config.yaml
n_layer: 20
d_model: 320
n_experts: 32
experts_per_token: 8
d_expert: 144
d_shared_expert: 128
activation: "gelu"
moe_layers: [0, 1, 2, 3, 4, 5, 6, 7, 8, 9, 10, 11, 12, 13, 14, 15, 16, 17, 18, 19]
router_score: "softmax"
normalize_top_k: true
routed_scale: 2.83
balance_loss: 0.00272
balance_bias: true
router_noise: 0.05
init_std_router: 0.0325
lr_router: 0.000463
n_head: 5
n_kv_head: 5
head_dim: 64
vocab_size: 8192
norm: "layernorm"
norm_place: "pre"
norm_eps: 1e-05
positions: "alibi"
qk_norm: false
attn_scale: 0.125
tie_embeddings: true
parallel_block: false
extras: ["capped logits"]
init: "normal"
init_std_qkv: 0.0181
init_std_o: 0.00286
init_std_up: 0.0181
init_std_down: 0.00286
optimizer: "adam_variant"
lr: 0.00126
lr_mult_qkv: 0.7
lr_mult_o: 0.654
beta1: 0.95
beta2: 0.99
lr_head: 0.00993
grad_clip: 0.5
warmup_steps: 444
schedule: "wsd"
decay_fraction: 0.581
decay_shape: "exp"
final_lr_fraction: 0.0
batch_tokens: 65536
seq_len: 256
doc_mask: true
train_tokens: 326400000
steps: 4981
dataset: "wikipedia_en"
Below are experts of layer 7 (counted from 0) of a mixture-of-experts language model. Rows are named router (the router's row for the expert), up (a neuron's input weights, with its number) and show model dimensions 40-79. Each number is 128 + 24 x the weight over its row's rms, rounded and kept within 0 to 255. Numbers have three digits each.
Before each expert's rows: "gets" lists some tokens that make up at least twice as much of what it gets as of all text. This comes from a sample of Wikipedia text that the model never trained on. Tokens count by the router's weight.

# expert 4
gets: " of", " in", " to", " for", " from", " on"
router:160104125178149100127112142113142114181120113139138146120081063119113166112101090136132126124125148127140138135096142139
up0:147129136116115154085157150153123142121117152117132115115157108134111091129122139121096163121112124118156130106176110128
up1:115175116164145144126163147098083125160159151130169134122140089091155157145122107129115106165123120181202133152119150208
up2:120106130156125133105112126113178161108131126113139143193133092132123110144130131158159139129117129134136117167151143141
up3:095131119108095115139147100137137166129114149090151125157127079111117143119116147167078130148145128126128134117094142140
up4:144124091138145114131129084133122127126158128110124152136150120094126120148120159149099145100134117128132132130132151149
up5:156106121140097132183131154134128126141149103074108106184146109132150142108142109124144108110123132122154119117166115076
up6:121116110121153168088140175128136171124169168142111091100122164122145153144140160150119139109128132134122121122133144171
up7:101106135115153115146121094106120113139167107089162113102117109127150176152128147139155166128120141120129115140127122123
up8:130129100143148128147124145141084127138152150123143126153068150122134145124100161125135168135111124168121123127187133166
up9:136115148128108116117133124087128133126112124186139149113140137162167140115079144159154106149122128125146137104126172081
up10:125162112143134133137115111176106122155119108143164104152152104113137157117132154175115133142103070107142172128133105136
up11:134117136119126130132171127123111116095161137125133123121141136155094119168119115137137122122175138154141122135150134116
up12:150139129128129140128170138191149088100138132117104136124109110110129118136155163114160096118137109141135150159138133102
up13:108155148157117121131152088104142096076114082108092135131113113106121070125119140132118095072142100122141122132132136136
up14:134121169094110139159136087131111137133126148162167136132090120088102105119153133172134162106116089094152142156117133121
up15:155111102113086176155142128159114107163166104169082133126111136071126151156103124138096106104112139124125135097164117114
up16:111140094131107136131116155093096096120130109109110118133123094116186123138093112172093157126105117156156077153149101109
up17:128115116157157125071113142127099125158165131123171142155147115131106187101085124084131134140139131129136123187155117101
up18:119145128149128160151135148106144205105127101144141129145145119078135109106117100162115147076147102158120168143139150134
up19:103149135162131137139130142144116117110144151154120109127107114125066162153126144095145085152128105137088149147130085139
up20:130112149137120117117163122142128124117104147115134098142130136118146114186149152150141068142186078141137109145154149115
up21:147135181116142145123094146132134136109098114124133103128105127162126146144087123083136127161151122131144148125168167087
up22:111130124107132142096156133160157098101125097166125118167083105106097133101124151131086160151089136206138151159160126135
up23:111160120079137123092115125137108089115188101162131142103103142151165158132107113124110092147102087107165125163137085131
up24:078137157084155129141116147156110101147149147119120130130122127118089157131093141130097116155141149157127160169131103094
up25:116126118156156133140141142126131136136110174134133106088114130129105134146123127108117127134138118115137121118129127149
up26:120110127124106108138117147141170127160151162131140122135102080145060135116110101125157122146121066175167125157150144121
up27:157121128106117151134117132136144120145144114178122116139131153124136128152084148150132098181117112137082132090130149114
up28:126140173134155096115152159122142110159107101117158142120124112108131138100113132102111072126115166138179202145141152153
up29:131125149129118125115133121222147172162174138120138100113131132108132111119162161124075122101121114167124123142144124127
up30:112128119148141124120103169139121128141172162117122146094130143107111079145090086125119140100151126136128122163126114113
up31:123121094158184135168134116123126152128120125141121094149133159158113096152114132160133148169137141134140128126136162108
up32:133135113181124114148135154132106056133102148119173131147134137048107145134179131120118134147116118115102131146167145100
up33:168123208082127128141125114165118112126172153120115169139137125142167147103144150125125148154146156118142125149109128124
up34:155093089075145119151099116124113143145145108132143132127152145128124162111122136110104133098120114130119096149148148105
up35:099145156123111170112113075123135111136135151154120111126128140146135147118144125121145115127124069159169154129128124124
up36:147157145160172160107103152118090142153185152151149169122098134104140152135108146138106150122110127118100157136103110131
up37:104148128093109131137138097122154133134133102137086124122143034119112122110108159113117154118126129127139089159139117104
up38:108157116116135128107135099139118144093101130140157110097140125121139126124123132153104112108136121159154146090124108115
up39:109122127115143118101106149101127113149190097087151097100124167140116166135129150141135161129127165118123169159134143111
up40:122162152115150143112157120154128142112134112114148140134142139142104186138141130143198079137135143125153124086141125143
up41:102145111103127139107135154141117129134166120133104128161126131090095146102062122127119121110120139113085142165157098148
up42:117133146118091125133110100122147088099130144123139138142112105142117112116131151137088145137126120128132145157146137074
up43:104158083137091125139091115123117112091142116147127126139141150097120104132138135144113115077101128133142143066177134129
up44:076134155152127136111128073169149113124136170152146139131076098122119135126141127117113118102109107113123121186133143113

# expert 10
gets: "ing", " of", " to", "ation", "0", "y"
router:106165127100151129105108138142104125150126160152123171133110143131132148135113093101191118121100111080192151107118101116
up0:118124120132153129089134143137081141140097145157139122130074160117119109107108129128125127102137138128160111127138112101
up1:132146128128106142172095114122158099170075110155150153160100104126104163106145124110123122094087138145093148105135159135
up2:105170093123148117089151111157095141150121110112161141117138102116123115114147144132088123089140112137123135107159091161
up3:105123154132122130106117113138161128168127133171138129136108090108076095117140151131126127121130107162153135129166171121
up4:110149123151126124121156149089178144147148124143186149154122096085116147145126137173133120149139124119149156136124154144
up5:105117082142081136160158148126128166150140069142132068086133092153156116111156119149100129094105105159129099138116131108
up6:101131145182174111121148086113102102141085157149118123136126132078119112114146137157120094158120118107107141116126128157
up7:134146118144120112115135098067140123163134080140137133149121119119120120122141089155131171107126104146124161078112116140
up8:102174088142147146112154086151170133151146103140118138108159133139100095082127107114097134094126129130097150114123110131
up9:099145117141126132124166133150143094142122118088133132150140129126138152133105118129146124152096120130132140102133154128
up10:120151076134104127105074152088156124119090156149155121137145120135133140107144117125141128128146096150144138162170104141
up11:124139139107148149095109139127124119083121149125146132131123092117135103111158110139129138144096146139166137165131162143
up12:135124169147101135130146114141135126115090131119121120152111110132102179117148143150131131144127151127121164152150138150
up13:129128173119153136105117155100136124127132121117110163108154115104113122139165103126157184161091146140155128141152140124
up14:124138156096106146090146137126147133157105115187128097118100132136128133159163157133127146189131121131129098139152168117
up15:131153107169143105136118067201148148173133131066095142180147090106119136076149126157099127111101106153165124127123147120
up16:116130109133113103102107122099124124165077115123127136219106101109111125122126127151131131109128165141162142119137126131
up17:097144136116153106102103102134126129136129137103156134212120152131123149112163150164139130139156166100100138149158141171
up18:124153092109144105145157122122118115174088128177181115135129133115133065118108141125099148142140121174090116154165142128
up19:110117132145132147098147111109120161101153122130150123105148135110099133126130146145113075108136171165157159107177128137
up20:096112130079161121177094121140127132151092118114095155145173150129146140102136127118109129115109159102114134158129171132
up21:115144144122110152069097167154108132100122170141167112117121165087132100118130139128146135094093098129118085124137144145
up22:144112104155128132106077115109167133166160110138176121162077122121110096118143146130110143149158152148119103119134119114
up23:128107106105151136157082132123148137118118121124093098128163164104113108135115121140162123106162132086122086141130157088
up24:127108098118139133113168159084124108150179110099170151159087123100111115095140137140113141086151128147102128134122140148
up25:089128155095104146120130086134120091102157131099122076147115109163071123144122130121135143112146138167114120146177145097
up26:140094107128109118171119122142109114140154121158197127139104119100110113105184122124101157065208120154110148185152099130
up27:131119160132078157124127114137176099097140144135135130150150125130152118117164162114089104144135114147103162139121164104
up28:102155127199129127109082114128141166145104141097122138126162099131112153147160135144105098131130130136164106106152135123
up29:146128127089121131131117079136130118192135121156114112098101137144131153124115096125100102152165135196128115134120168117
up30:120148135140144118093132154153120123174131091152134172085116151122123155146121175143138092109120132145094137092142138159
up31:158140145129115111167132157100143147156111110096122114129094132128116181151143121149110124105157169161096145125149129092
up32:149144140163161142054172134143146104122162072116110111090107120136171105125171082157122158181109127170148097120120171137
up33:113091115152110143137166152137115108093124102142164159116107115115082136140147131115116168151183139165132135113201120148
up34:117156149140111141178131078155141144126120119113085142135117136172117089108108103119100155156084143154120186118145186079
up35:120132126166102137139125140132144119145114093094128115117177128155111162134151129170137150138140116136155086139142125146
up36:152132127127122116159172129157175136082105118102109132130126135126104106130146154117117088123135132125147112172140086114
up37:107143146087134116173136121106153107144145144126136107111141092139101143163078133130135122151179129086127119146160095151
up38:121109128170165088061132108132128085121103125152105126119110137128113119106145130143125145147106135150126142088109101084
up39:149124143130102145133129108128150095115151160116118144096119132134123081103116132114118127129174091125082166121147104124
up40:141149138126098152073161144141144119115133112120101085124135106105106123120141136156150133119168183161113148122168153149
up41:137149101135147128104120155149077131169118106167126170106130120147153138147092109095121135148116103118097150139146152115
up42:132121155116158125097133128140163148147135114119208090127131120125116097124129109145150126101162146124107122127138111107
up43:130126134178167118134092118175116139150107136115182141120102088111110117104111128107148085135153113110107183107131170134
up44:082133121087080171113118078092124109155111107119149082112106108123135121148165130123110155115121126140107125126150109091

# expert 13
gets: ":", " |", "\n", " the", ".", ")"
router:125144106082155130142142115097099155175149138110140092126138144154155098072131080165139132093101146153121095134102138169
up0:152140152122144141140133130144121109147117111155145116079028135096160138122143156150123128130110139178105147143118109109
up1:117103154129146166165150166105142051098088100138117149130150141165093164139129139130154110144123114111132161138118112143
up2:108145143167107153140122116097140132111101112175116139096115102155112137150127134170130136107135119135147150129120120168
up3:134119120133155159113096139139120131096120136139145137126091123074120139130171135124124085125140136132119115154127123119
up4:158157122165129129111138131108108149132106089120154139103104093139124115126135148132081076092082156132179099128121109136
up5:138119123152124098101088136125157156136125130124123178094175116153103143147149130133149109116113150151144101180159116100
up6:063145183124117136122136128158135113120103095128104134133157114163094118118080148155105079134143111142158137100152130135
up7:124165169115137123148149093132086153097129138106144105163131124128102185117128120100089104144155154152147147119164148114
up8:142134129114142172145138156137119103121087131107121096165146115162140122154135168146125129111120133118108140082150120093
up9:144111094100159139144122182123130124151129137153121103116154133148106146158151137125108178072179137143124133125131141132
up10:128172134107163138061123162123128114127163120088149113139114137134124123094121133133127141162152143171116099130163145094
up11:124143156132184152110105127172109118149144111129118110118117164155086184109125153113138112099154146139144128122145118147
up12:131128130207128114123120153141154137105148157118146144107128110191142112151072100104101111108092090131155161110144075110
up13:124135125127182148126109127134088133122130150125095139107118121124078108116122112142133098105117161079158139085142159104
up14:120126120145102159086152137113144146159150094157126113122121119109094136089140122109096135103163126143141141098146095126
up15:108138111101113135073100109120129135151158099130104111126176130133128125085148141150148138122151116169119118110155143111
up16:138152103138128151099174164126107150123155086130140123144152123145131109158142122131140137158117143138152127089137087146
up17:106126130109159119113166118139118115136145142140107126102147145135091158122104145139147123111149114075136128082164120157
up18:159139105152103140162127105152129125111124163180087158140156159116103168108125144157145133091174095150133165147154139109
up19:126110168154179128097115128103118114150131111137103176111137123121103138132119148110126140103132151146134164158167129124
up20:123127126144134182138106131147170120154083123081119140121114157126125132126147125128102152109141123112139109113157100144
up21:113159122155170105130157136130123151150098124142118121126126128136170136147112134129130114149160111147141147144138106127
up22:144141180118144155132107138091129100131123122121168158169084150120156128138141124136116096164147110152095186092125145093
up23:123161142192108103121118130098146131133154106140149117115129114151150180129145122115142128140122120122151152089134121065
up24:095136117136170146108137114142163137112124108118118100097146142142107108143161141060136132161114041164133125151135118126
up25:174165140135130139118104150143166156158115120122139106123115159145115148115102130061109130112149111117160159127177127122
up26:119135145088129157115129122133089132145098146129146153157142138127143136129123123149145132150136107126157133145143141169
up27:111116140129108102106101138127115121120103160106067140142115142153086144104151124169114153138139084134183145149113136127
up28:093163144144111156117126158131125119123136121139139119140102137069122132112175108098098109129153113114108140123141170097
up29:113134112117153136092133174176129163145131085127125146099127145125133110091115135100097157140120113148159103122167119120
up30:113149144126137115128162118144099124156148148154088179106081141140166152122138110129159104134124125122164151164131119123
up31:082135148137122148119109109148129129118105151157111145106127134137153152098112174164101119116123106122171117137159123134
up32:067181112127139128100133130155143163129139105155141102115132091147135125133113096166137114136096102128144154145141095113
up33:151107105102092150131138107117110118165089110144115112118136146129136117126100146128150158106106143111143144090119150100
up34:153154113133162126135150140127131143100101125148140116134114112107062146147100109123119135151135154112161171108154131147
up35:045121113107153173118098146153105133123155153114133149104142124092100118131096130131149165110124119124123135136129116110
up36:112113190170092154099089113124159091091131145135148167179126098126094170136153154164133084116143118112144186123126128134
up37:115142107130136138168111133162144120122073126132141132131151104141108148092127094112135127100121137134094168129130134135
up38:116119150136180162157138169118113129127095118110157119112129108207143158131135129105134107142129101144172146138103136176
up39:111113154115186149140103145132106118155179110124138174146099119158132126087204153155102134138142116091138122145161149132
up40:137152143163118140143157143113144101096114117114147158107126093111123121162142140150127096196120152107161137134133182102
up41:150153145154146147126103140129105152138163170148132146090122106076114166172140115131136113123138083161145172130113164133
up42:127147096148159159114119115118106073129152111155127106114079138075109148091124152130110167150130120131106159150123085150
up43:150131128109114167140118135148146154169137081151100077161107157117178138123114139087150101132109145160114160097119125132
up44:105153101081161171082116106166108146114134137132142134104136126105137149110100140193115135123137097134145113118143167126